From a checkpoint of a small mixture-of-experts model trained on Wikipedia: a softmax router.
Below are experts of layer 8 (counted from 0) of a mixture-of-experts language model. Rows are named router (the router's row for the expert), up (a neuron's input weights, with its number), down (a neuron's output weights, with its number) and show model dimensions 240-319. Each number is 500 + 25 x the weight over its row's rms, rounded and kept within 0 to 999. Numbers have three digits each.
After each expert's rows: a language model's description of what the expert responds to. This comes from a sample of Wikipedia text that the model never trained on.

# expert 22
router:473468474452537534474528496517463460489495512477466547510494526490496547494496470517515490505512484511512486458523508486506494447533471484560515478478492467505506415489517542493509489510502476506527521507470503472483516519492512492531497513
up1:540484514514511489469492520500498509531495481486499496507503485477506478484496493470459507528448525508519491482516503482489515543478530506495486459518488531487482540489494502481532471467530522462512477496461533497502532503542498499511465475
down1:496508464501518553472480515502524507481521483486496502510506491466525502445489468434514517491484507478468464512494540509449494445503488531493495515483465510474506525511562523489534470495552504545517501515485543513508517554477511526489502523
Description: Table numbers, positions. Digits, percent signs and apostrophes inside data tables, especially football squad positions MF, DF, FW and election results with Votes, Candidate, Nominated.

# expert 12
router:512534532483479513462523537485458480499521496528482467535464521508442478492495513515511480497488507537493466489534483512517482522495506481500553492480477553561508524493517486553528493519502497499490559470511520454525470532482519492493482479
up0:504503516498503483512543484462553475528478516505488454479506517478530455456525476466476493466482525508483520533489461518513511498490490503481526514502510471488508494501518496531515452507508537493530495480509497504496537461491473475475483507
down0:503485477517495481454475525500490562484528462492496461509493514472520502464535486453473505487547482493504535463469477506518513521515487526490478444461506514515522475544492496469487502516521468516506455488469485521499535496477509473481515487
Description: Music and arts terms. Music, film and art nouns, instruments and genres in musician and artist bios, such as guitar, album, vocals, film, fiddle.

# expert 41
router:513492461549561470544513534527458499505491527514553521455480523532566514520483519471540500519461529476488484526565521508532508501473499512449490498534529512469523570499500524503537502516503534479503507524504507544472534505483528523492498526
up1:488481541502500530549489405497542540467502519512505469514511488505508527524521488563502470494478486522464464482541478488528482485490538479540441494525512514466495514511518490508524507501478538479526494514527490452494507491549550474469472502
down1:522510513536486474517516508533500547535490521488518502499544477498503522468523478539465518475477533492516533505521536559520477455521519508501468506487530492506494487509500515516527504532492490507488458491496474468508478484516512472471504503
Description: Title-starting word pieces. First pieces of capitalized titles and names, such as Super, Re, De, Pro, A in show, album and team names.

# expert 38
router:497492459514453540582531534511478528514512508532517510507489471511501515520472489502464459514553506488486474482530491505515484511500495495451506468473507505521535473515549503504538487510511519533533501534468434510516469468502509514527510495
up0:544510415490489513512524494467489522502497500483480500494550532494480507494493463491543477559489479485500501478529488474529538506492506522486487480505531502519518540504506522468503479495501503497492506527489523505495480436557489496484552494
down0:515496479509556524508503483486465516545481530524487516525441465472517499496469464517481547460467543487468551512513524505476475523494518493508494492525453517485506492490501524509512517485512500501478505467491485535553535534496488545486519503
Description: In and subscripts. The preposition in after degrees and rankings, plus word pieces inside math subscripts and superscripts, such as C_{ox}, Sparta_{E}, across, enter.

# expert 6
router:497507516509516511494497513516500433523471490554515452476499484577471528490512533502510498492515496539469530527503519518456497475495504506499494473474505521513465487483508472490526511477548478495450456506493497482463497508477507488511472483
up1:490461476472465442507497504500536512472499490466538480482481465502516493510490518497564510499527487465505485491482533516487476475471502529506485514532488530510472513489492524516481520460476529490453510506533510498479444463535467477492505506
down1:480532534526481478522511495485508498522528537476487460539484507509499516492438526499508517490499505501515512482503481483523506471526484499523489485526506489460458499497497467480503515493489560507495543481488518512499455492477484530524525470
Description: Institution name heads. Last word of organization and proper names after of or National, such as University, Society, Company, Railway, Museum, Congress, plus plural -s/-ers endings.

# expert 14
router:499499527533462467503506549495499474521497490444485466471528501358472467490503504484510527509506516546444543498459524532486492478510487525519525526505496508492511499467484452532510473511465492521480491523509515462488479459493469548488456492
up0:510470420496475487502452482470516523528499532488488502497495492512473474514526512503490549495515496520537518510466479484493455506469526497460554464486524482446512473488515513458497503488492491484490483497507495498515536537520484465494486507
down0:502486502488505482480471468497535493485520480489519488475501479518483508510513476497479496481509479480477475507533478536491562503509498475463480516464494487497508513451513518525531516497526496474535498470546486486483500490516515494440476523
Description: Bare space token. Standalone space tokens before a following word or number, mostly after the, a, and, commas or table pipes, such as the plug, June 2020.

# expert 25
router:481494487494504477469543454523495484512496500458510503527493480497493514517502521455542480516503483498517508484527495492497469510463514541551481494462530480515479525518498516544492461515472504519524523472524519518470545474470547517497482487
up0:506517495462475487567517503513518536533500541503525470507541509510559556467526521548510484487450510507518508515488525479482517525525495486499495549533475474505498471492475524496482491478490490536488502483483472496500501526501486524530498493
down0:479472506500500546501518482464468510552505512455478496482512509517481501504505508508514516536534544514517518539555482510525521467479489520535501506524523524503477471516499504444484496479533511539538472492592498515493505507564527489497447467
Description: Table pipes and for. Pipe separators and column headers in sports and election tables (Pts, Team, ±%), plus the word for and semicolons.

# expert 8
router:499466486543473530467452446570488471527552497533499516470494522512488507530450475544523498531510519478483466521493488498480486471511491495530492497466495505538503493520512541483528538449484518490543549494498502519541477486492516462479567549
up0:498524562501487494513540523530505500482476481465443443514481485534487498505542503495504508480501510519481492462507516481477504519475521504488493555490531493520535502521476454551482447493535513518512489524474484526506510538497509507548511468
down0:522513504482516475495489470488526480473486506513487498506515529493524513506485500502497511474450555508479477510509501504515514523540507491501522517508467500501491514495495517493498524528498507497532484483496533530513522461472460463529491479
Description: Numbers and units. Digits inside figures and the unit or magnitude words after them, such as 350,000, million, km, kg, yards.

# expert 35
router:479498528511515516480515523492470504515471508474461517470465538502529429485495499485494480514487498492476531502491489520517503506504482509519472495534509491455527528499542505517450501502494553526493553515504521503479547489536535485437515530
up1:540492473492512518511483521462541476481524497487492483542555461538510513490520536463496477511528543521506507501497455519509511514509554532487520544502523457547447479487516517503454478499464487467505538511554518538510520477527491467543480518
down1:469513496526489515518491550542539452537510531443479523490515519538491502501511517509525561510466462504505532505496510502517458483518474512495490481513483510502493502489527504530511536553503443479492479488494494511509473528489497492494526530
Description: Word-initial consonant pieces. Opening fragments of words, usually prefixes or consonant clusters, such as pre, con, trans, Dr, and s-cr in s-cr-utiny or s-na in s-na-kes.

# expert 23
router:496506478528463495512467526464497478524522477455484512442499505475490462463479496478503514510512490528466524496500502513509466480498503529473487493500528504478523528494466458491519459453486478515493477499519524467437465462473498533477449478
up0:545524467506501491543483491478530517537510555501478494501491480516518506467475463549477497490535477516500502467473517507525476492521512502504476487497469490485497545482534474561490504500546511490526518500512463471473421521497518492525494495
down0:552509478528502461515447508465535515520507483536461485482505496508506475473525514498497497466484427466478510509529522457501495489483490515479492521485504501526486504491509547514556488509499486504510545579482455531478517493501515516519484485
Description: Spaces in tables. Standalone space tokens in table cells before numbers or names, plus currency and sign symbols such as $, £, +, −, UTC.

# expert 46
router:510493505469483532436502516486507474495456486520519504502496464521485485540496438525512502513472475487557479480534483498507578451545511494486440493475516500470455505515522504505476492507463499498475481476512501500543480468504504487519481495
up0:471533502506505525530481521529467501502543494495472517512540497554515525497509514506524494495519516478509491500507532479495491515515498524456490448435544477502498512527506507476512502485510534484485484496525510492527473511471483526491502500
down0:528490494513524500483491516486486521508551521558513480456521508542502521499486467504500496520462494548487485495476473533540503457501476498522525460497494451478518500480490570484488522532499532493503473495490499498532465541468531489553495534
Description: Foreign name middles. Middle syllables of non-English names and places, such as Zhejiang, Bonaventure, Kürti, Smøla, plus New before York and Thai characters.

# expert 10
router:548495438479546527494458533515513502467467478479530464483511464456511485499502504520447489495489508540532484545524537513507476486515491546516503485463495510501523539465517525452482487503483455508483518479542528497527512492514495544537528497
up0:508457489493524446485476496500444473495526462524510471519464518492499460511473481543528481515528490492517479509515451545476485521535486507506509479463497454469498509477498499501486519478481462437537508491516523486486486487540529508475524537
down0:490477498475483531481482511476470532525470469451495486522509517510517464509492563529510507482501492495521525499520470538513515488513491454513488511522490473506528485479503479497520510471479477471507525452528550501482492530469535520501547518
Description: Dates and events. Words introducing dates and events in chronological prose: in, on, On before months, took place, born, died, began, signed, launched.

# expert 28
router:501509493495477450532475517469506474508514467467483488454505504445460459477477506482500494486508490499456519482451486507496470482497482525473475520454482523487494500475455508486475494471475486473466480467526514478495518488504488513486462462
up0:480496521489497531485471485531468483468512508489461487530510516517502497539481487504464514506473525522483465478481487492516462547475514508475520490481499506516549487484516519498515504496515504507506454514501485499475542536505463454525487499
down0:542492481525496515496543470528456472503489450521507493510470494510521481514500488512491500518504504483534492476508468510473466502496527512528505540454531448490511519504469518464465473530509495510505542470518512556479536484504459516487458534
Description: Space before numbers. Bare space or opening bracket and sign just before a number, such as the space in "Years active: 1995" or "(born".

# expert 34
router:493508492497531520466539482481492512492458498503489536519524493494497518481492491495472511483529506504487498500504501519527567531433495498518545462492485483488491487529495477505550472478481523507495533484534509529497511510486514485497521443
up0:522463551507518516496535516492535527544500529516519528492487504550552480532500507501512490489483469561491515568513497503523472516492474504506510503514556504482498529497522490496476499507496528518506485445531483503528464498474488466512523501
down0:461544531460474495503498518470491498510515475519479447480503519495541502508509457479488477474511473488545517501525492512508507502556513507511505470505547510481483495478527494502483480536512532483516475523501491464511514485512474481503484558
Description: List and table structure. Pipes, dashes, line breaks, semicolons and colons structuring tables, infoboxes and bullet lists, such as Weight:, Clade, Family, Occupation fields.

# expert 31
router:487483492510477554516513521511560468526479457530464517492468506504445540526460468531514515490502433470493521511516513535520467530539484482482493453461490500521465522498491497511494518453507515504524507481498512497476472515529537477506473496
up0:496510507499518533528502487454510523496530536536512513497486542513465461506478510492478494519484463497508498504480549485463502462518524465488480497491508473492500528514532482506495559502499454505493503521547465491431514495517497499484470458
down0:503467493560531531483492499512501476511475505487495508522469535503496490504488474484557497461491468462514520524455513507485535511549481510496488488526474504517509480504512537471474479504478508505495469524481531502500480492477494541470479485
Description: Technical common nouns. Technical nouns in engineering specs and infobox fields, often before a colon, such as water, pressure, density, code, data, engine.

# expert 24
router:481496438443495440505445532482474516491528457506510499526474501498501518507543511506494469484482506507494480482480520480499480479494486505483517495491514489528514497500495539486493501498514470484477495466501496500530532523464488532544497506
up0:519477495524499504474503549516502504471524480462462506506540481507492495501520513524495500469512496527509503484545496519498530515494555491545512451451504488503493505486540459510521530498498512489478452507485533489524533466514507495506475463
down0:485506454483479482496476477467512498574534509526516444487486493458528493499506482512510471515479493510506506485479504512531530527495492483508464468515496490480520519494483483513462509453477545542497521432506492505454478536492471484529482537
Description: Prepositions and connectives. Prepositions, conjunctions and quantifiers starting phrases, such as of, during, between, because, plus most or some after "In".

# expert 44
router:505497433478508485468489489469497492490470484557508543514513521508521511527478512461506502487503479511530483479493551487514459501463541515520495468473482493533492557540516494536523505523505505461515497483496484516500557497510497530509516516
up1:488492514530449468516482472512528514486498501502480475513486504509507546545501490491480492509502536484452491489479535511491504489503477521468488481453508526495502506520492486496495532516485534482510461521531477483553478467484476485496516485
down1:473507510497499482459488525515538468535479497474488467463491517471487493473502510502507516560479492522476522487517524501506483496508516492525463515487537539500503483487504501521477492475506499494492474515531487505504486504482490514516514512
Description: Field separators and months. Table pipes, colons and semicolons after field labels, and month names in dates, such as 16 November 1972, Height:.

# expert 43
router:504518499487505502478532505502483526442491484499503489483498494503477525474533506507481515533487499503503511495520511480509455489501493461447482504535510490490513475506503503500417557504503469496531516534486506499524512449517495515473514538
up0:500535497487486490510533506512517528501536574530511520469493472478538528508513526485510476497555478477474439535484504498499493538476512536463536523502466499486504497443508511507501464520503525496540492512518430490509483483492527482464467481
down0:568475489472479510500517498487490487480480509487518502494499497498475463530488500521516499496504520550547497525540530517463492455514484496485515521471512527453509484529494461470474494515513499502478528502529491469487445496539530516509494513
Description: Foreign name beginnings. Initial syllables of foreign proper names in sports and political lists, such as Ar-gentinos, La, Za, Stan-ko, plus the digit 1 starting numbers.

# expert 26
router:488488501493465522499520493487464524475509473436502543500512502475491514520448459508499481485506520481496453449490481515456489527509533512503507526448503531491512530492531483504532476489503482534508507532450470531490490511513467537494468493
up0:474499497502518498492488482452519509494483453537500511495505538508520510479511512541530499519485537556466500502501516500462505482492493522530506523537472497501466514482510520503476504497499509513489481460486512482496512480536489449490484460
down0:509469506496510478544490497518524517521528495465533486510494487512489529479508511471522473478482508526484510488500526494504507444484567529567496474486493492490488514477526525507538500505499535540518487483490521543507498476457507506476492477
Description: Abstract nouns. Abstract nouns and -ation/-ion endings in argumentative or political prose, such as allegations, debate, support, interest, recognition, concern; also election-table contexts.

# expert 29
router:498493461470499529508508514545507484501499546471496523445502458508531528468520495535494495499444526515525491485490509494497469493536523506496541477515487488507496461502482539516452490514500509476498461471520535515568543527473489489531550495
up1:532551561506512548506491481471504518469525504488483482507492484521471480511548484537502516495471471554517504500468510480445503556450476505499482529518497526511499510472500482505476489498505488523514502481506501484495486472516460453474497516
down1:494447500470504494499486513534506558490481531508481507519499513503506501474492498495501458499481495482496511553546496506505504504479477488476497498489508490465462515505488505519492521479506509485511499474507515548505526464505520499494498532
Description: Number digits and words. Digits inside years, scores and counts, plus number words and ordinals such as four, five, 93rd, 6th, mostly in sports text.

# expert 4
router:529505495529536506465526480494503475502537534546485484502547507557484502526512493505486501518498517496493515497498492537454472496520496512507508535453489531474503467506506465516553486514488473499470516500525479450496479530443493490500440480
up0:481485468449525487491468483536493490469521508533470465534469482485501496495478456494500526515481491495539453555511452473544494537541440522441502492485520514515471468501527543502499472484512525516493539478453556494495448529502523532547482506
down0:474496490470508461519510500499446528483520476464520523510510527474481508528473478511462537521484508471483491538510514478559506546464480478495493503504549480500517457453488515504497514505464508526523493505440490542495524515458494489492532474
Description: Person names, honors. Given names, surnames and their word-piece endings in biography headers and lists, plus titles and awards: Richard, Smith, -sson, Award.

# expert 15
router:515517513552447546504530472479520501527503505551461480496507505531477512495487539494541498484536433450515558531521510511474480469489507474499501558495487511490530495506480493529522546544539489506505512523475514493489492490528488511500557533
up0:487517475506472476549484507506491514474491493515519498505474529515514486472475521525507489485468506461526503527516507480509506536474508470499485499460536497466505480480500492499485521545528555468533503468495504500526511515527478451466506482
down0:480514465480495503506532510523462472495488508498514469487513524528528500461458480496502496487489520450564513472542479525467482548490518495538516491484529537466515443460494529513503505524522498519483499469512475511489560507503495492480551522
Description: Romance-language word pieces. Word pieces and accented letters in French, Spanish, Catalan and other foreign-language titles and names, such as prélimin-aire, Asociac-ion, de, la, é.

# expert 18
router:492467503499526494488514505491511435493507511516502498546475490541511540489517509517522502519511505517544466485482527509494532487510494495531482470485505458520526502497496474479490485564518482502474486516472494508503481487474502487490488473
up0:529505547521477474518511506473490497490546475528512503503454494495498462507532471500535499521488462495474538504506451502477500518491529496519521504507526494507534481508478463479522504470530514446473536502506523468502474483503490492472506483
down0:453477516492526453504494514490477504527500515499515496507453514507500479491512468456498493549479515465525501520454495508510501519446487513516503493490493495509468525517466502428484493543496502511472541482496477411468488513509464467528465483
Description: Table and list separators. Punctuation and separators in tables, credits and sports records (pipes, colons, commas, dashes, arrows), plus US, USA, vs and featuring.